{"hidden_act": "swiglu", "num_key_value_heads": 1, "parallel_block": false}
Below are experts of layer 4 (counted from 0) of a mixture-of-experts language model. Rows are named router (the router's row for the expert), gate (a neuron's input weights, with its number), up (a neuron's input weights, with its number), down (a neuron's output weights, with its number) and show model dimensions 0-255. Each number is 128 + 32 x the weight over its row's rms, rounded and kept within 0 to 255.
Before each expert's rows: "mostly gets" lists some tokens that are sent to it at least half of the time. This comes from a sample of Wikipedia text that the model never trained on.

# expert 25
mostly gets: "| ", "| B", "| S", "|  |", "| K", "| F"
router [110 120 104 152 111 142 198 127 145 120 114 163  80 118 176 166 104 142 154 172 111 105 135 189 168  96 139 103 129  90  95 110  59 126 134  96 122 168 112 177 150 111 110 160 127 184 195 124 126 109 140 184 139 146 101 136 123  97 159 107  94 136 134 103 119  60 133 169 111 194  93  99 152 108  69 133 149 123 108 142 169 111 115 118 103 113 139 143  94 161 150 135 165 142 102 206 113 140  97 145  97 120 171 157 149 195 139 160 138  73 148 149  33 111 136  95 122  76  78 133 156 166 124 170 119 163  89  89 173 137 162 136 112 114 152  96 100 128 111  76 128  82 119  81 142 169 114  64 107  96 114 150 155 184  98  45 127 112 127  85 114 132 104  89 157 132  98 111 153 124 123 159  88 182 131 112 152  92 138  59 149  94 146 160  90 101 141 119 160 139  78  54 138 183 164  91 124 147 136 107 138 117 135 144 119  89 111  72 121 155  69 114  94  71 145 126 130 141 165 139  99 163 113 117  89 199 149 188 116 100 109 137 187 144 166 159 144 118 118 156  75  97 138 155 150 136 137 133 109  83  66 186 121 151 108  68]
gate0 [109  98 112 135 158 104  83 123 159 119 190 157 151 172 142 141 120 137 115 112  89 101  87 173 179  82 102  89 151 147 109 127 104  51  78 116 129 144 118 173  87  95 160 153  99 135  94 116 127 163 116 154 130 117  95  85  59 144 103 127  95 144 141  84 138 152  61 131 132 174 122 141 155  86  92  88 115 169 147 147 134 131 173  95  85 205  45 106  81 154 158  93  79 130 102 181 137 129 155  91 157 106 130 125 133 111 121 111 141 151 214 139 113  50 144 127 175  90 178  92 135 173 148 158 127 122 134  95 101 180 137 104 129 100 165 113 140 128 154 114 110  84  46 151 126 101 118 144 124  75 105 142 117 142 166  71 148 134 125 140 174 166 111 110 187 107 124  88 160 131 174 145 120 152 147  92  63 161 130 125 111 121 145 146 162  75 138  98 117  89 138 130 112 134 121 112 147 163 139 177 113 133 113 133 130  91  97 137 142  64 176  72  83  93 165 148 102  99 115 124 145 143 105 120 115 207 142  44  90 125 142 120 173 142 133 190 126 155 101  83 146  62  71  90  91 181 116 156 134 169 165 117  88 109 125  96]
up0 [111 120  87 164 131  95 162 148 188  44  88 106  51 142 124 146 124 121 154  89 105 137  83  95 146 144  92 135 143 153 148  92 179 163 141 140 115 133 154 130 122 133 144  92  49 114 107 143 126  86 139  79 135  96 103 137 222 114 118 129 109 147 126 123 139 141 120 149 136 116  99 106 130  91 124  77 183 131 149 156 126 140 120 143 181 132 115 125 152 132 153 111 146 150 153  73  89 117 107 125 154 145  82  91 109 168 118 168 110 144 122 110  75 172  95 133 111 159 104 130 203 114 138 115  97 128 165 169 123 146 154 154 214 159 127 136 106 128 140 163 138 161 145 150 167 183  84  82  94 122 124 168 160 137  92 160 161 103 202 158 194 120 108 164 106  94 104 140 159 184 141 152 120  84 177  99 126 168 103 148 192 160  81  61  78 146 150  95 215 196 156 149 112  76 132 117  64 144 164 156 108 115 177 115 156 134 165 139 122 124 107 122 109 117 169 150 126 177 149 135 140 152 192 106 134 146 169 135 147 196 125 147 160  95 126  83 113 134 152 103 172 115 111 102 114 141  95 184 192  96  66  91 101 173 132 147]
down0 [129 149  96 152 118 112 173  98 110  90 134 124  95 117 138 116 179  96 138 131 119 140 119 185 123 106 125 170 158 118 156 167 125 138 124  96 108 135 147  80 193 140 183 124 193 135 165 133 141  94  94  97 163 113 118 129  25 122  60 161 173 163 105 145  99 100 107  79 101 140 125 111 130 187 138 131  82 178 164 134 169 146 152 198 142 123  98 132  63 131 199 105 125 117 137 143 168 154  96  90 161 118  88 167 135 127 101 132  87 131 116 164 175 101 124  63 111 135 109  77 143 122 127  61  95 125 148  90 125  85 153 165  97  65 114 134 145 124  96 122 107  71 108 146 111  99 126  88 102 127 199 158 131  65 117 131 135 136 105 127 193 205 139 161 108 147  88 138 122  60 123 152  69 123 107 148  74 108 109 124 126 135 176 158 149  65 148 131 162 128 142 106 164 113 104  81  82 149 160  88 119 165 166 103 122 150 133 152 102 119  71 150  68 120  96 107 128  99 120 146 100 145 128  91 165 139 125 123  85  84 204 191 156  78  94 148  80 131 127  92 126 154 151  65 130 205 132 153 106 152 164 152 103 125 135 105]

# expert 17
mostly gets: "==See also==", "| Party", "- Coordinates: ", "andidate | Votes |", ") is a", " place | "
router [ 83 115 134 150 153 147 123 142 104 126 155  81  95 121 137 170 145 142  87 135 109  92 106 122 150  62 165 127 188  85  81  74 117 117  83 184 195 151 140 101 148 107 141 117 116 176 137 112 173 106 125 121 161 141 146  86  70  65 115 156 136 140  93  87 152  66 100 159 159 130  99  70 177  95  94 164 155 160 136 160 146 130 167 135 158  94 127 151  98 139  98 170 110 150 100 202 127  84 122 126  82 168 110 135 165 192 184 133 179 167  73 151  81 122  80  99 100  72  99 115 165 131 148 195 171  96 103 114 180  64 169 126 114 142 160 156 115 122 117 167 165  88 151 100 126 106 109 106 110  69 123 120 150 114  80  86 139 146 110  64 117 129 111 145 160 130 103  90 155 132 128 159 111 148  95 143 108 112 135 124 154 140 135  85  86 107 115 132 151 154 104  80 106 142 135 111 126 100 163 134 169  86 114 150 172 138  82  46 105 171  56 128 116 102 148 161 150 137 169 153  77 142  77 171 114 126 160 191 131 168 126 146 146 124 197 148 128 100 102 103 122 110 146 143 143 127 199 173  79 102  69 125 156 153 101  87]
gate0 [136 114 141 141 148 143 101  94  95 108 130  93 150 173 153 181 163  90  76 129  88 138 133 156 115  91 168 136 162 158 111 136 137 150  75  47  71 132 112 118 117  62  88 184 157 121 148  71  85 125 101 160 112 132 120 175  96 133 153 169 178 132 118 148 141 142  96  90 149 127 143 138 159 149 143  92 121 159 118 111 172 137  97 156 126 147 169 176 191 100 121 145  88 118  97 189 120  69 110 153 113 114 103 172 112 180 120 140 186  74  99  86 152 112  45  48  85 103  68 110 118 114 175 139 107  65 136 118  75 136  97 151 142 127 110 111 138  85 160 138 130 162 159 124 134 165 104 112 174  85 183 174 137 142 149 130 106 120 153  75 106 155 151 128 148 153 121 140  80  84 126  91 146 167 139  93 170 111  77 149 146 159 182 149 126  45 123 160 123  69  71 129 160 176 110 165 145  56  74 137 171 129 100 178  99 158 175 115  93 110  76 107  82 124 135 145  85 143 115 172 150  98 126 163 136  98 117 150 180 147 140 121 160 152 115 136 191  73 114 155 128 143 132 135 143  79 103 120  88 107 151 168 140 120 108 128]
up0 [ 77 161 148 202 127 109  93 160  68 152  73 145 194 105 147 144  98 126  96  95 132 132 139 145 129 122 118 131 114 148  80  96 140 127 190 114  73 134 141 150 102 106  92 148 163 158 188 160 141  92 148 129 117 163 119 129  78 150 143 171 130 113 130 105 199 111 168 159 134 132 138 128 141 139 134 171 134 135 100 144 123 113 142 125 135 121 202 167 101 106  90 107 124 133 139 122 124 138  96 161 126 162 183 179 144 188 150 157 157 111  94 154  55 128  84  92 135 109 152 131 120 123 112 112 105 207 125 130 151 110 131 146 143 126 160 199 113  66  96  65 144  87 126 175 138 160 140  94 114  94 131 137  98 143 167 137 156 145  70  92  93 141 130 164 138  94 188 151 139 168  63 165 118 124  95 130 127 104 136  99 131 134 110 120 168 171 200  99 172 158 178 132 151 102 131 109 159 149 147  97 131  69 105 116 113 111 152 128  76  90 135 219 127 112  91 192 130  80 134 132  90 156 153  82 159  99 142 144  96  94  93 134 189 119 155 101 155 196 125  69 112 141 110  89  84 121 155 147  94  79 166 120 119 235 109 180]
down0 [ 93 110  87 113  81 138  72 130 185 132 154 143 107 137 145  61 131  97 138 120 137 116 139 138 130  95 134 121 106 156  97 147 127 135  77  94  90 122  92 116 156  84  76 112 120 107 142 180 104 130 153 133  88 113  46 109 128 141 124 162 156 152 138 128 163  88 157 125 172 124 103 140  87 120 121 108  82  85 159 123 156  88 116  91  98  87 110 166 116 125 151 142  64 163 134 146 131 177 104 111 143 125 109 196 150 203 145  62 110  92 137 154  56 133 150 128  55 122  45 131  64 129 100  80 153 118 118 160 108 135  80 137 127 136 127 133 137 147 177 107 183 164 106 163 148 116 167 126 112 113 149 133 153 185 178 148 175 120 124 156 126 146  62 167 130 130 138  79 126 153 175  90 109  78 144  83 146 106 128 124 141 167 160 109  44 116 176 235 149 154 171 152 134 132 169  80 107  53  87 175 115 154 147 112 105 144 182 145 164 133 100 127  53 138 140 104  89  71 140 132 160 116 134 178 145 153 176  98 150 131 157 156 130  80 130 131 138 154 121 128 124  73 103  95 117 109 186 104 142 162 127 155 178 103 124 103]

# expert 31
mostly gets: "berg", " Creek", "ington", " Island", "heim", " Jr."
router [109 136 120 125 200 156 117 109 122 178 124  95  71 122 137 184 126 145 112 126 104 129 131 126 134 101 148  73 153 124  76  67 128 125 145 110 152 158 103 112 160  75 183 161 100  90 144 136 133 133 163 157  93 144 105 129 142  80 211  55 117 164 135  77 136  45 106 173 132 138  97 148 137  87 109 125 168 230 118 165 171 110  76 128 112 123  80 168 114 122 129 200  66 112 134 145 127  87 117 146  86 114 138 162 165 181 156 126 117 160 159  96  62 130  88 111  71 143 128 119 122 114 163 155 137  80 109  94 167  91 137 143 100 148 140 129  85 113  58 154 177  97 136  81  81 155 129 105  98 110 160 147 156 135  96 123 124 102 158 135 126 100  75 123 154 133 111 119 167  34 104 152  73 146 133  90  94 164  99 124 178 105 121  96  86 105 120  80 127 147 148 111 146 144 168 116 106 112 118 195 118 104  80 118 147 132 139 102 184 156 109  62 120 138 164 138 112 179 186 134 142 159 110 154 102 166 120 116  98 120 114 154 153 132 143 175  74 106 135 103 116 125 164 151 178 198  97 146  81 123  98 124 127 119  72 100]
gate0 [ 83 140 121 171 109 150 139  73 135 162  51 122 113  95 148 152 122 111 103 148 151 111  95 177 109  93 146  98 142 119 150  98 132 171 127 100 135 106 104 176 161 117 160 123 128 141 150 168 142 120 167 171 186 130 168 100 190 113 151 141 109 178 145 109 188  98 188 154  98  76 145  98 159 174 153  99 176 199 146 182 170 177 154 145 122 133 147 141 129 130 146 128  56  69  78 120  58 184 120 159 140  78 138 130 147 126 134  91  94 116 175 189 195  68 120 125 100 120 105  89 168  85 165 107  98  50 115  90 193 119 197 171 114 146 143 166  84 165  82 200 162 119 143  88 119  94 143 105 137 143 157 137 104 147 117 133  77 115 136  95 114 127 148 123 111 146  87 130 136 104 143 150  85  50 131 168  87 121 159 117  90 101  50 103 100 116  72  85 134 108 120 133 125 128 125 113 126 124 155 152 135 124 199 102  80 121 149 131 173 138 129  89 129 112 204 141 158 167 111 130  98 174 129 164 141 157 132 125  95 165 109 151  85 133 136 130 142 106 125 120 121 123 174 107 162  85  76 115 103 123 127  90 111 137  85 153]
up0 [ 73 169 142 107 165 130 118 118 144 166  29 108 145  92 207 143 109 183 117 169 132  87 149 123  91 140 193 141  72 138  94  98 122 118 138  80 143 136 122 135 106  89  93 130 113  89  95 113 108 106 118 137 172 189 180 108 116 177 185 122 106 129 157 104 141 152  93 166 135 141 141 112 103 175 123 177 154 152 120 125 116 143  87 155 180  87 131  90 158 129  98 120 135  63 162  93 138 156  85 182 112 113 126 121  88 121 122 122 142 168 165 194 153 165 175 129 121 101 145 152 110  78 141 132 139  81 139  98 158 170 174 159 106 121  99 109 112  90 111 119  77 129  98  54 180 121 167 106 150  93 162 122 123 126 169 107 140 158 143 148 153 166 121  87  49 125 144 164  95 121 106 114 179 123 143 105 126 115  75 168 124 117 139 112  80 113 109 113 139 123 110 105  90 127  92  81 158  84 125 138 137  82 167 131 109 207 132 157 159 190 188 102 116 129 168 157  45 133  91 127 152 105  82 123 100 122 128 124 122 137 145 160 117 155  62 225 139 107 128 131 101 171 158 170 145 100 168 185 152 128 130  96 145 100 100  63]
down0 [147 109 111 110 155  75 168  92  98  94 112 155 176 143 162 125 155 120 112 104 134  98 100 145 160 183 138 143 153 147 142 172  89 176 125  87 119 156 134  72 104 108 147 140 137 102  99  75 169 124  94 123 149 151 128 105 151 130 146 132 159 170 167 136 137  93 147 176 138 101 185 121 188  96 149 191 150 150  95 122 162  73 186 204 138 106 142 101  99 127 104 154 105 156 107 116 116 132 127 123  86  97 104 153 105 125 143 104  97 163 100 151  93 170 152 132 112 114  90 100  83 107 109 124  88 113 109 117  94 126 175 113 105  95 155 195 118 131 129 159 152 136 195 100  87 100 126 115 120 119  91 167 159 100  85 105 120  64 163 113 125 168 170 145 140 140 191 133  89 132 133 149 102 164 157 180 131 173  95 177 102 170 118 102 172  81 220 124  91 120  75 100 109 105  68 180 142 119 114 144 126  87 120 135  83 168 154 133 141 102  92 138 176 161 193 113  90  61 154 160 131 210 111 177 115  66  89 102 137 206  66 178 109 110 127 103 118 189 123 139 106 134 132  80 175 140 144 114 113 104 137 119 106 193 132  84]

# expert 10
mostly gets: "- B", "  -", "- F", "- G", "The", "- R"
router [ 58 125 137 131 148 170 170 140 177 104 203 123  84 125 130 181 137  93 103 129  86 111  81 145 129  88 133  92 175  72  68  70 108  84 110 136 127 148 127 160 109 157 112 126 142 183 156  65 161 131 148 105 151 135  95 111  86  96 135 130 120 175  92  96 156  84 100  88 128 153  84  84 154  90  78 167 103 138 168 132 126 116  96  77  89 197 127 105  89 160 133 138 128 136  95 141 104 110 112 141  97 135 129  84 144 153 172 159 143 150  86 129  85  82  81 110 126  73  99 115 184 110 113 165 157  89 127  95 129 144 179  77  88 131 174 109  97 104 129 108 136  88 123  76 129 115 109 110 118  59 146 117 181 109 105  42 130 118 114  97  97 124 121  83 150 145 118  68 135 117 119 140 134 145  91 121 115  90 128  91 146 142 189 109  97 118 141 104 127 150 113 100 126 164 139 161 132  81 126 110 143  90  96  84 101 128 115  86 117 118 106 116 134  89 143 106 149 178 153 174 111 180  73 131 120 153 191 217 102 153 153  75 109 141 166 138 128 104 143 170  84 132 174 194 123 182 143  86  87 153  80 194 118 170 114  81]
gate0 [ 89 105 179 134 118 145  90 178 154 172 118 138 175  60 127 153 117 112 103 120 139 145 116 134  86 111 119 144  22 131  95 142 130  98 116  96 112 155 134 136  71  75 118 184 101 144 147 163 132 127  91  66 118 134  89  95 117 121 142 163 134 124 139  77 181  78 122  96 143 199 157  93 116 102 110 136 125 105 138  52 127 103 149 142 130 147 130  78  69 122 171 160 137 170 132 110 124 106  77 157  92  55 111 101 133 108  89 133 130  86 117 134 161 139 121 128 108 117 177 106  76 102 120 190 115 114 158 141 112 106 183  75  83 188 177 170 144 106 130 163 145 140 105 149 114 139 124 113 181 145  82  77  38 109 190 123  98 165 116  98 155 172 179 117 127 111 108 166  92 152 118 136 145 120 125 123 109 147 109 151 178 113  86 121 155 142 155 175 146 154  82 133 139 126 148 101 113 115 128 128 129 110 118 180  97 128 120  97 125 106 194 151 148 130  99 161 174 152 112 184 125  91 149 172  86 157 148 157 236 132 121 186 100 139 183 117 158 154 134 144 144 171 150 168 213 180 133 114 137 125  80 144 110 103 136 171]
up0 [132 166 119  72 160 152 124  99 107 162 144  90 137 159 185 172 123  92  80 137 139  92 138 112  92 131 124 110 125  92 188 116 154 126 181 122  99 158 131  87 164 145  99 107  51 100  83  77 150 165 104 136  94 136 130  89 137 133 129 114 170  87 138 139 133 148  70 182 128  80 106 167 124 160  55 153 107  93 107 141 139 152 160 133 117 118 137 160 207 149 117 103 128 150 145 106  80  37  95 122 112 171  79 189 143 139  93 100 145 152 144 170 120 153 140 104  99 163 102 157 113 117 111 152 113 123  84 162  65 163 107 144 119 133 148 171 168  74 195 132 115  80 139 116 163  93 116 104 149 108  99 136 121 136 162 119  93  82  91 158 113 142 154 110  96  98 134 119 167 101 123 149 158  65 135 130 185 106 141 140 157 101 123  73 212 190  98 127  87 131 141 152 120 122 122 139 174  68 179 116 190 136 155 102 111 163  74  95 120 163 137 105 145 123 169 135  89 115  91 103  76  93  97 120  95 159 176 167 120 171 141  86 104 127 129 138  86 126 195 126  78 191 115 121 154 112 122 152 123  47 157  62 138  97 121 143]
down0 [117  83 133 146 119 145  69 154 104 182 165 143 102 121 206 175 123 125 145 143 193 110 135 153 138 123 133 109 135  96  93  85 119 115  66 175 114  11 161 142 115 133 168  91 133 193 190 149 134  99  76 139 140 142 167 123 117 133 205 133  93 212 134 143 112 137 162  99 108 150 142 146 102 138 163 162 169 147 121 145 168  88 111  81 114 133 132  65 122 118 136 114 163 100 136 174 121 164 101 114 158 152 102 159  80 136 143 143 191 126 105  82 167 126 157  96  77  41  95 104 146 131  75 139 117 143 129 142 117 177 155 131 141 108 134 132  74 177 170  90 136  98 107 185 123 136 116  70 104 161 127 117 135  56 106 163 122 158 106 150 129 140 114 126 105 123 123 132 105 107  86 139 102 160 123  72 132  88 111 174 113 118 163 102 172  87 145 149 187  97 121 144 143 107 142  65  97 133  46 123 125  90 116 144 149 125 100 124 108 171 139 125 166  67 114 123 115 151 142 156 169 105 165  92 159  94 109 122 179  99 174 159 160 159  96 132 114 140  72 101 147 124  47 124 172 163 112 104 106 121 163 152 141 135 159 191]

# expert 11
mostly gets: " British", " London", " New York", " United States", " Charles", " Michael"
router [130 122 114 139 160 150 134 123 145 165  88  89  80  99 103 168  96 156 117 190  98 128 129 125 122  76 187 126 107 122  83  97 129  90 179 149 205 180 117 169 122 106 118 149 127 138 145 122 134 103 168 156 115 119 110 172 123  82 155  64 110 152 151 102 147 102 117 174 154 188 142 126 149 104  97 156 116 145 145 165 130 115 149  98 131 129  89 126  95 162 130 154 132  76 107 164 147  90 130 146 163 191 156 165 157 202 163 147  96 153 126 103  77  55 121 132  96 107  97 115 168 143 137 155 124 143 152  98 118 127 143 150  99 132 155  72 107 129 117  61 192 127 129  68 139 136 152 155 118  82 114 126 172 114  96 114 104 102 158 153 133 108 112 143 170 136 107  89 188 121 106 160  72 126 133 125 130  89  87  34 146 125 121 103  95 137 126  97 167 199 146 121  73 161 166 129  89  77 158 125 125 102   0 140 131 188 123 163 107  85 123 113 113 118 168 120 122 196 152 147 158 183 130  65 117 179 163 117 120 114 168 119 168 156 115 124 123  93 121 194 140 131 139 167 166 145 112 116  92 136  78 135 104 161 128  83]
gate0 [122  81 118 156 146 125  94  54 139 185  82 171  93 109 118 194 127 120 116  70  71 126 125 138 131 138 134 141 129  87 113 130 126  78  80 100  85 164  91 197 123 111 164 161 122 175 176 148 102  59 193 155 161  78  81  78 118 115 144 151 170 114 116 136 149 119 153 114 135 196  98 167 111 143 146 151 150 136  93  93 111 130 146 150 124 134 151 168 146 128 191 107  60 125 141 155 109  92  66 172 104 128 190 115 111 148  96 123  91 161 122  83 114 178 165 167  90 148 141 130 133  88 147 136 143 145 116 164 138 140 107 165 116 148 155  78 183 131 175 126 137 127 126 132 172  88 135 147 149  34 138  99 136  83  62 111 105 161  91 113 154 132 118 126 135 137  78 108 150 131  67  92 124 170  91 105 119 170 166 111 127 147 105 128 125 137 107 108 153  85 106 196  94 136 125  74  91 195 122 189 137 117  65 174 116 162  96 122 104 138  91  76 102 147 100  99 182 108 162 161 166 124 153 110 103 112 159 156 180 192  74 150 149 151 147 102 123 141  98 135 129 129 125  98  81 128 130 169  63 130 178 136 155 136 166 142]
up0 [118 120 118 169 121 109  79 118 142 161 163  58 165 121 136 244 119 134 149 146 142  56 147 190 142 165  67 171 146 116 117  87 117 120  64 129 129 128 120 218 136 172 148 138  87 137 135  87  90 118 174 102 122 105 156  69  95 128  93 119 122 156  81 145  81  87 124 184  96 179  99 152 115 139 136 130 152 130 107 165  96 128 155 165 187 108  60 130 133 150 170 109  83 140 108 133 139 160  93 156 159 123 136 112  87 161  70 134  78  99 171 102 118 160  91 206  92 110 156 155 106 154 141 147 125 141  92 138  60 145 107 138 151  73 141 155 110  99 140 164 145 141 164 106 140  93 140 145 168  93 118 121  65 119 196 143 100 133 120 134 112 124 138 113  97 118 151  96 153 166 111  60 167 130 106 140 136 102 141  84 138 166  98 128 149 120 123 135 162  81 106 151 160 164  96  89  90 116 132 139 111  62 191 108  89 138  96 110  70  86 165 144 147 182 128 113 175 152 145 156 194 127  81  80 121 100 197  94 120  85 160 152 181 129 136  63 169 125 115 106 113 118 137 106 105 150 124 128 138 107 104 125  94 151 111 141]
down0 [123 185 163 128 131 159 106 170 137 125 171 181 128 129 150 139  87 163  68 112 116 153 127 118 112 108 126 172 111 142 164 125 107 116  55 149 146  91 138 152 162 121 121 140 133  87  79  73 181  73 126 138 139 131 166 192 172  99 104 181 149 130 121 114 128  96 182  98  83 117 134 207  88 165 149 109 145 143 158 171 100  96 101 183 104 153 162 137 130 120 108  96 122 138  75 113 139 167 128 108  86  52 158 114 170 139 128 124 146 117  85  90  92 143  68 145 170 130 123 119 163 106 150  80 107 119 131 138  70  88  63 110  78 128 144  91 160 130 116 154 116 100 194 148 120  95 150 152 111  78 146  95 107 141 128 103 147 141  93 107 152 154  99 123  90 134  82 107  77 138 177  76 144  85 179  80 133 102 198  64 120 103 160 145 118 125 153 169 148 141 116 131 132  37  60 115 155 124 192 139  79 196 129 139  45 149 123 139  87 113 104 116 129 100  83 154 209 142 128 134 169 139 135 122 141 159 152 122  89  65 140 176 121 148 128 133 151 173 171 126 124 100 108 114 161 124 144 195 122 132 178 140 140 123 103 117]

# expert 28
mostly gets: " Jones", " Hart", "ck", "son", " Vegas", " Lewis"
router [ 73 146 119  85 146 164 118 106 128 153 116 108 115 111 110 181  96  95 153 111  58 153 104 136 141  70 163 136 143 159  85  80 106 116  81 174 100 132 153 101 114  70 123 121  70 127 173  83 120 134 166 146  96  91 119 146 141 123 193  81 121 125 121  87 146 122 113 144 152 168 101 127 126 102 120 174 147 121 135 175 153  75 113 113 108 157 159 154  96 104 118  96  60  59 153 162 121  77 110 147  71 155 155 117 163 196 155 146 142 153 142  88  96 115  79 125  88  98 111 111  86 107 146 174 126  46 114 120 113 128 122  95  88 136 136  85 105  96 157 117 111 142 125 127 138 188  90  98 139  97 112 120 117 196 130 109 103 124 127 132 170 104 115 126 184 112  80 122 163 118 136 155  67 125 132 115 164 139 120 113 168 106 129 141  99  90 172  54 176 172 160 148 146 180 187 165 157 103 116 118 144 102  54 157 163 143  70 129  88 115 107  65 102  70 136 129 117 149 187 153 105 142  91 130 100 157 188 108  98 113 143 126 102  87 168 142 103 142 151 156 102 122 124 184 241 190 126 122 109 110 103 136 140 138  72  85]
gate0 [161 174 104 144  97 138  89 137 126  81 160  96  90 137 107 141 172 133 124 123  92 137 146 148 101 137 147  78 140  75 127 129 130 163 174 107 143 152  84  94 149  92  67 179  91 129 144 113 113 100 143  90  58 114 112 143 133  91 134 145 105 162 119  98 133 100 120 169 117 160 134  44 142 160  85 146 141 122 135 147 131 101 130 118 108 108 129 122  93 166 156  87  66 187 169 148  89  56 104 132  98 124  50  74 132 164 109 127 146  90 110 138 171 103 145 145 130 150 136 103 175 102 113 133 123 124  98 129 140 144 149 163 154 149 147  96 135 130 183 131 158 174 209  57 158 124 118 159 149 113  56  98 123 116 170  95  58  41 153 117  94 120 117 160 171 130 169 115 123 159 102 108 143 131 175 201 117 144 132 112 173 126 132 160 154 143 152 150  49 140  97 103 130 153 158 128 156  88 159  75 131 142  97  37 136 126 162 130 106 175  80 135 168 149 164  99  78 126 136 109  59 186 100 112 188 127 110  62 167 169 130 128 120 113 114  90 169 129 132 124 192 170 128 143 110 140 138 115  95  89 157 133 191 115 157 105]
up0 [ 76 128 157 161 161 159 164 141 114  94 119  90  94 146 114 132 108  64 103 120 137 115 160 137 128 102 139 177  73  74 101 144 182 147 126 153 108 101 112  93 129 120 182 133 184 180 114 136 124 108 107 136 196 180  58  90 168 108 115 118 143 164 181 161 103 138  52 134 189 145 135 142 116 138 154 132 111 173 117  97 133 110 185 131 108 115 179 134 145 178 129 149 125 198 132 119 160  75 143 214 142 171 189 140  61  41 134  95  95 129 173 185 132 152 111 103 140 137 113 126 103 130 153 110 164 117 101 142 184  85 159 107 137  84 135 115  87  99 105 107 135 147 139 151 146 154 117 110 161 149 120 127  89  67 108 212 119 138 113 192 123 141  82 165 121 142 114 135 129 105 129 173  30 166 104 110 140  97 159 128 123  87 148 154 121 165 111 116 122 137 186 143 123 155 130  80  97 153 177 157 140 119 143 151  85 118 176 109 123 121 116 142 103 105  60 108 113 119 126 176 157 132 115 150 129 163 104 124 148  87 102 120 177 181  69 194 133 105 161 127 125 102 165 128 168 146 119 175 151 159  68 123  80  93 127  96]
down0 [131 119 132 173 103 135 134 153  63 135 124 150 123 158  46 106 132 170  76 120 148 101 130 171  94 167 158 142 169 133  88 114  83 114 150 131 121 131 192 138  85 117 153 154 129  99 144 174 127 170 156 135 160 119 106 136 169 144 134 171 134 154 107 130 138 133  52 104  92 118 160 102 127 107 117 112  91 191 143  90 128 114 147 108  82 104  44 103 112 133 157 101 135  88 129 145 176 108  85 143  43 175 154 139 133 192 116 129 124 119 124 106 148 148 132 163  76 172 106 124  83 155  73 154 108 149 175  61  93  80 101 135 115 136 135  97 159 130  70 164 111 162 111 171 102 140 212 111 104 162 149 132 116 137  76 213 144 167 194  88 115 129 169  98 193 117  85 202 144 162 164  90 102 165 150 134 114 162 190 156 153 134 146 124 144 148 157 116 143 132  79  80 140 193 124 175 158  61 164 156 191 101 157 108 117 148 161 114 108 124 137 122 112 133 140  75 118 111 100 166  99  53  87 118 126 116 171 128 121 112 114 133 100  99 158 160 149  95 136 175 143  78 101 130  94 123 158 152 162 114  91 148  93 108 120 134]

# expert 3
mostly gets: "outhern", "leep", "echan", " Southern", " Holy", " Great"
router [110 111  72 138 160 176 111 145 170 163 115 126  74 130 111 169 143 145 158 153  91 144  80 163 131  99 139 146 132  71 103 105 109 103  75 176 164 180 174 138 129 124  75  80 110 135 171 120  99 141 118 152 105 118 106 143 108 126 154 104  72 108 185 108 145  80  97 138 147 189 162 147 157 110  79 157 151 123 110 141 152 129 115  70 112 124 107 103 129 207 102 139 114 113  83 208  89 125  92 144 166 131 163 133 162 131 148 121 112 170 115 129  93  94 190  85 126 130 138 116 165 146 193 110 124 101 178 105 147 124 176 149  99  89 159 133  68  75 135 123 149 110 134 126 150 118 146 100 152 110  71 120 132 165  71  75 136  77 104  76 146 103  72 137 161 123 150 116 184 116  90 178  81 162 107  97  93 144  67 108 132 138 123 137 104 149 120  99 119 152  57  62  86 159 103  95 129  80 115  98 145 114  47 110 111 137 111  77 141 122 135 103 119  91 167  89 155 193 164 131 131 138 115 128 134 132 145 202  96 117  98 154 173 164 112  88 174 119  61 113 114 173 135 137 168 127  99 130  96  80  82 176 175 117  77 108]
gate0 [146 112 119 202 112 121 118 121 109 100 143 102  94 119 146 106 115  88 156 169 135 150 141 126 140 152 144 147  72  92 142 102  94 159  79  99  88  65 171 157 128 144 101  76 122 142 156 135 154 133 150 122 116 107 133 153  86  86 145  80  83 171 149 140 115  89  81 150 148 120 188 119 151  70 157 126 138  78 178 115  77 144 134  92 111  95 154 132 184 155 125 130 168 120  62 153  86 137 134 142 102 141 170 102 117 138 182  91 100 145  57 158 186 225 171  93 143  73 113 177 156  90 141 119 124 121 141 165  73 139 129 192 142 144 116 123 145 135 134 148 194 132 140 107 127 190 166 138 141 117 131 129  88  83 150 121  94  76  20 124 169  93 145 124  84  98 151 116 173  98  94 122 128 117  98 142  66 185 153 138 159 157  72  62  69 105  95 167 167 141 109 129 111 151 123 123 123  87  88 186  99 112 111 141 132 114  94  79 104 119 140 135 127  96 127 119 182 186 115 164  94 159  78 123 147 121 132 193 117 142 140 150 150 153  98  97 163 146 105 125 129 154 186  87 179  83 173 149 131 118 120 115 176 128 123 156]
up0 [127 103 155 125 126 167 118 129  85 134 131 142  88  84 170 102 123 148 144 125 171 150 123  85 128 122 148  85  98 130 131 102 126 115  97 152 155 177 104  86 105 100  96 149 155 100 111 134  94 134  98 131 171  99 156 182 134 110 175 128 136 117 158 124 109  40 126  67 127 135 136 166 132 144 154 130 132 115 104 183 184 177 127 103 115 180  56 109  96 164  96 185 126 161 149 147 107 138 149 119 115 153 113 110 125 138  98 121 149 142 110 130 126 156 147 138 116 112 124 110 137 170 112 204 132  60 142 180 103  68 149 160 145 134 167 156  76 160 147 175 173 151  28 140 152 146 117 160 116 118 182  78 118  74 136 187 105 195 149 150 170 161  41  63 127 161 196 143  89 180 141 172 167 124 121  97  77 169 160  96 130 119 137 124 193 155 135 163 129 106 137 101 110  88 118 187 108 105 131 194 112 110 149 183 143 134 125 150 177 135 131 154 171 134 152  94 127 158 120 125 175 118  99 157 115 116  98  73 109 114 120  61 127 147 153 118 173 121 165 162  86 140 144 145  49 127 203 128 151 188 127  87  95 134 101 109]
down0 [ 99 151 150 155 167 119 146 103 135 139 153 187 168  83 125 165 109 135 102 137  87 169  97 115 133 102 179 175 176 165  67 155 134 175 110 120 179 106 117 160 123 117 130 138 127 212 183  73 108 137 110  86 137 140 105 121 143 130 100  48  92 149 208 192 161  57  89  99 110 133 119 185 127 119 108 110 138 124  68 186 130 168 163 147 154 123 156 116 122 154 164 109 160 130 131 110 174 125 193 128 163 110 105 109 174 128 103 141 129 143 145 139 154  89 129 103 108  67 103 140 123 166 125  86 153 215  69 112 128 150 106 134 138 142 171 129 110 135 155  97 107 100  94 134 149 185 143 130 139 135 144 159  77 161  98 142  96 188 171 148 171 155 114 127  89 168 123 155 101 164  94 128 114 132 127  74 158  84 116 136 171 144  82 169 131  77 138 116  82  79 144  97 120 117 136 187 119  68 145 118 207  89 118 157 169 121 136 117 106 156 171  92  92 145  85  80 149 147 129 146 154 191 122 135 143 200 102 178 137 136  65  84  87 112  99 107 166 122 143 153 135  87 119 116 121  58 112  88 156 126 121  99 137 136 137 155]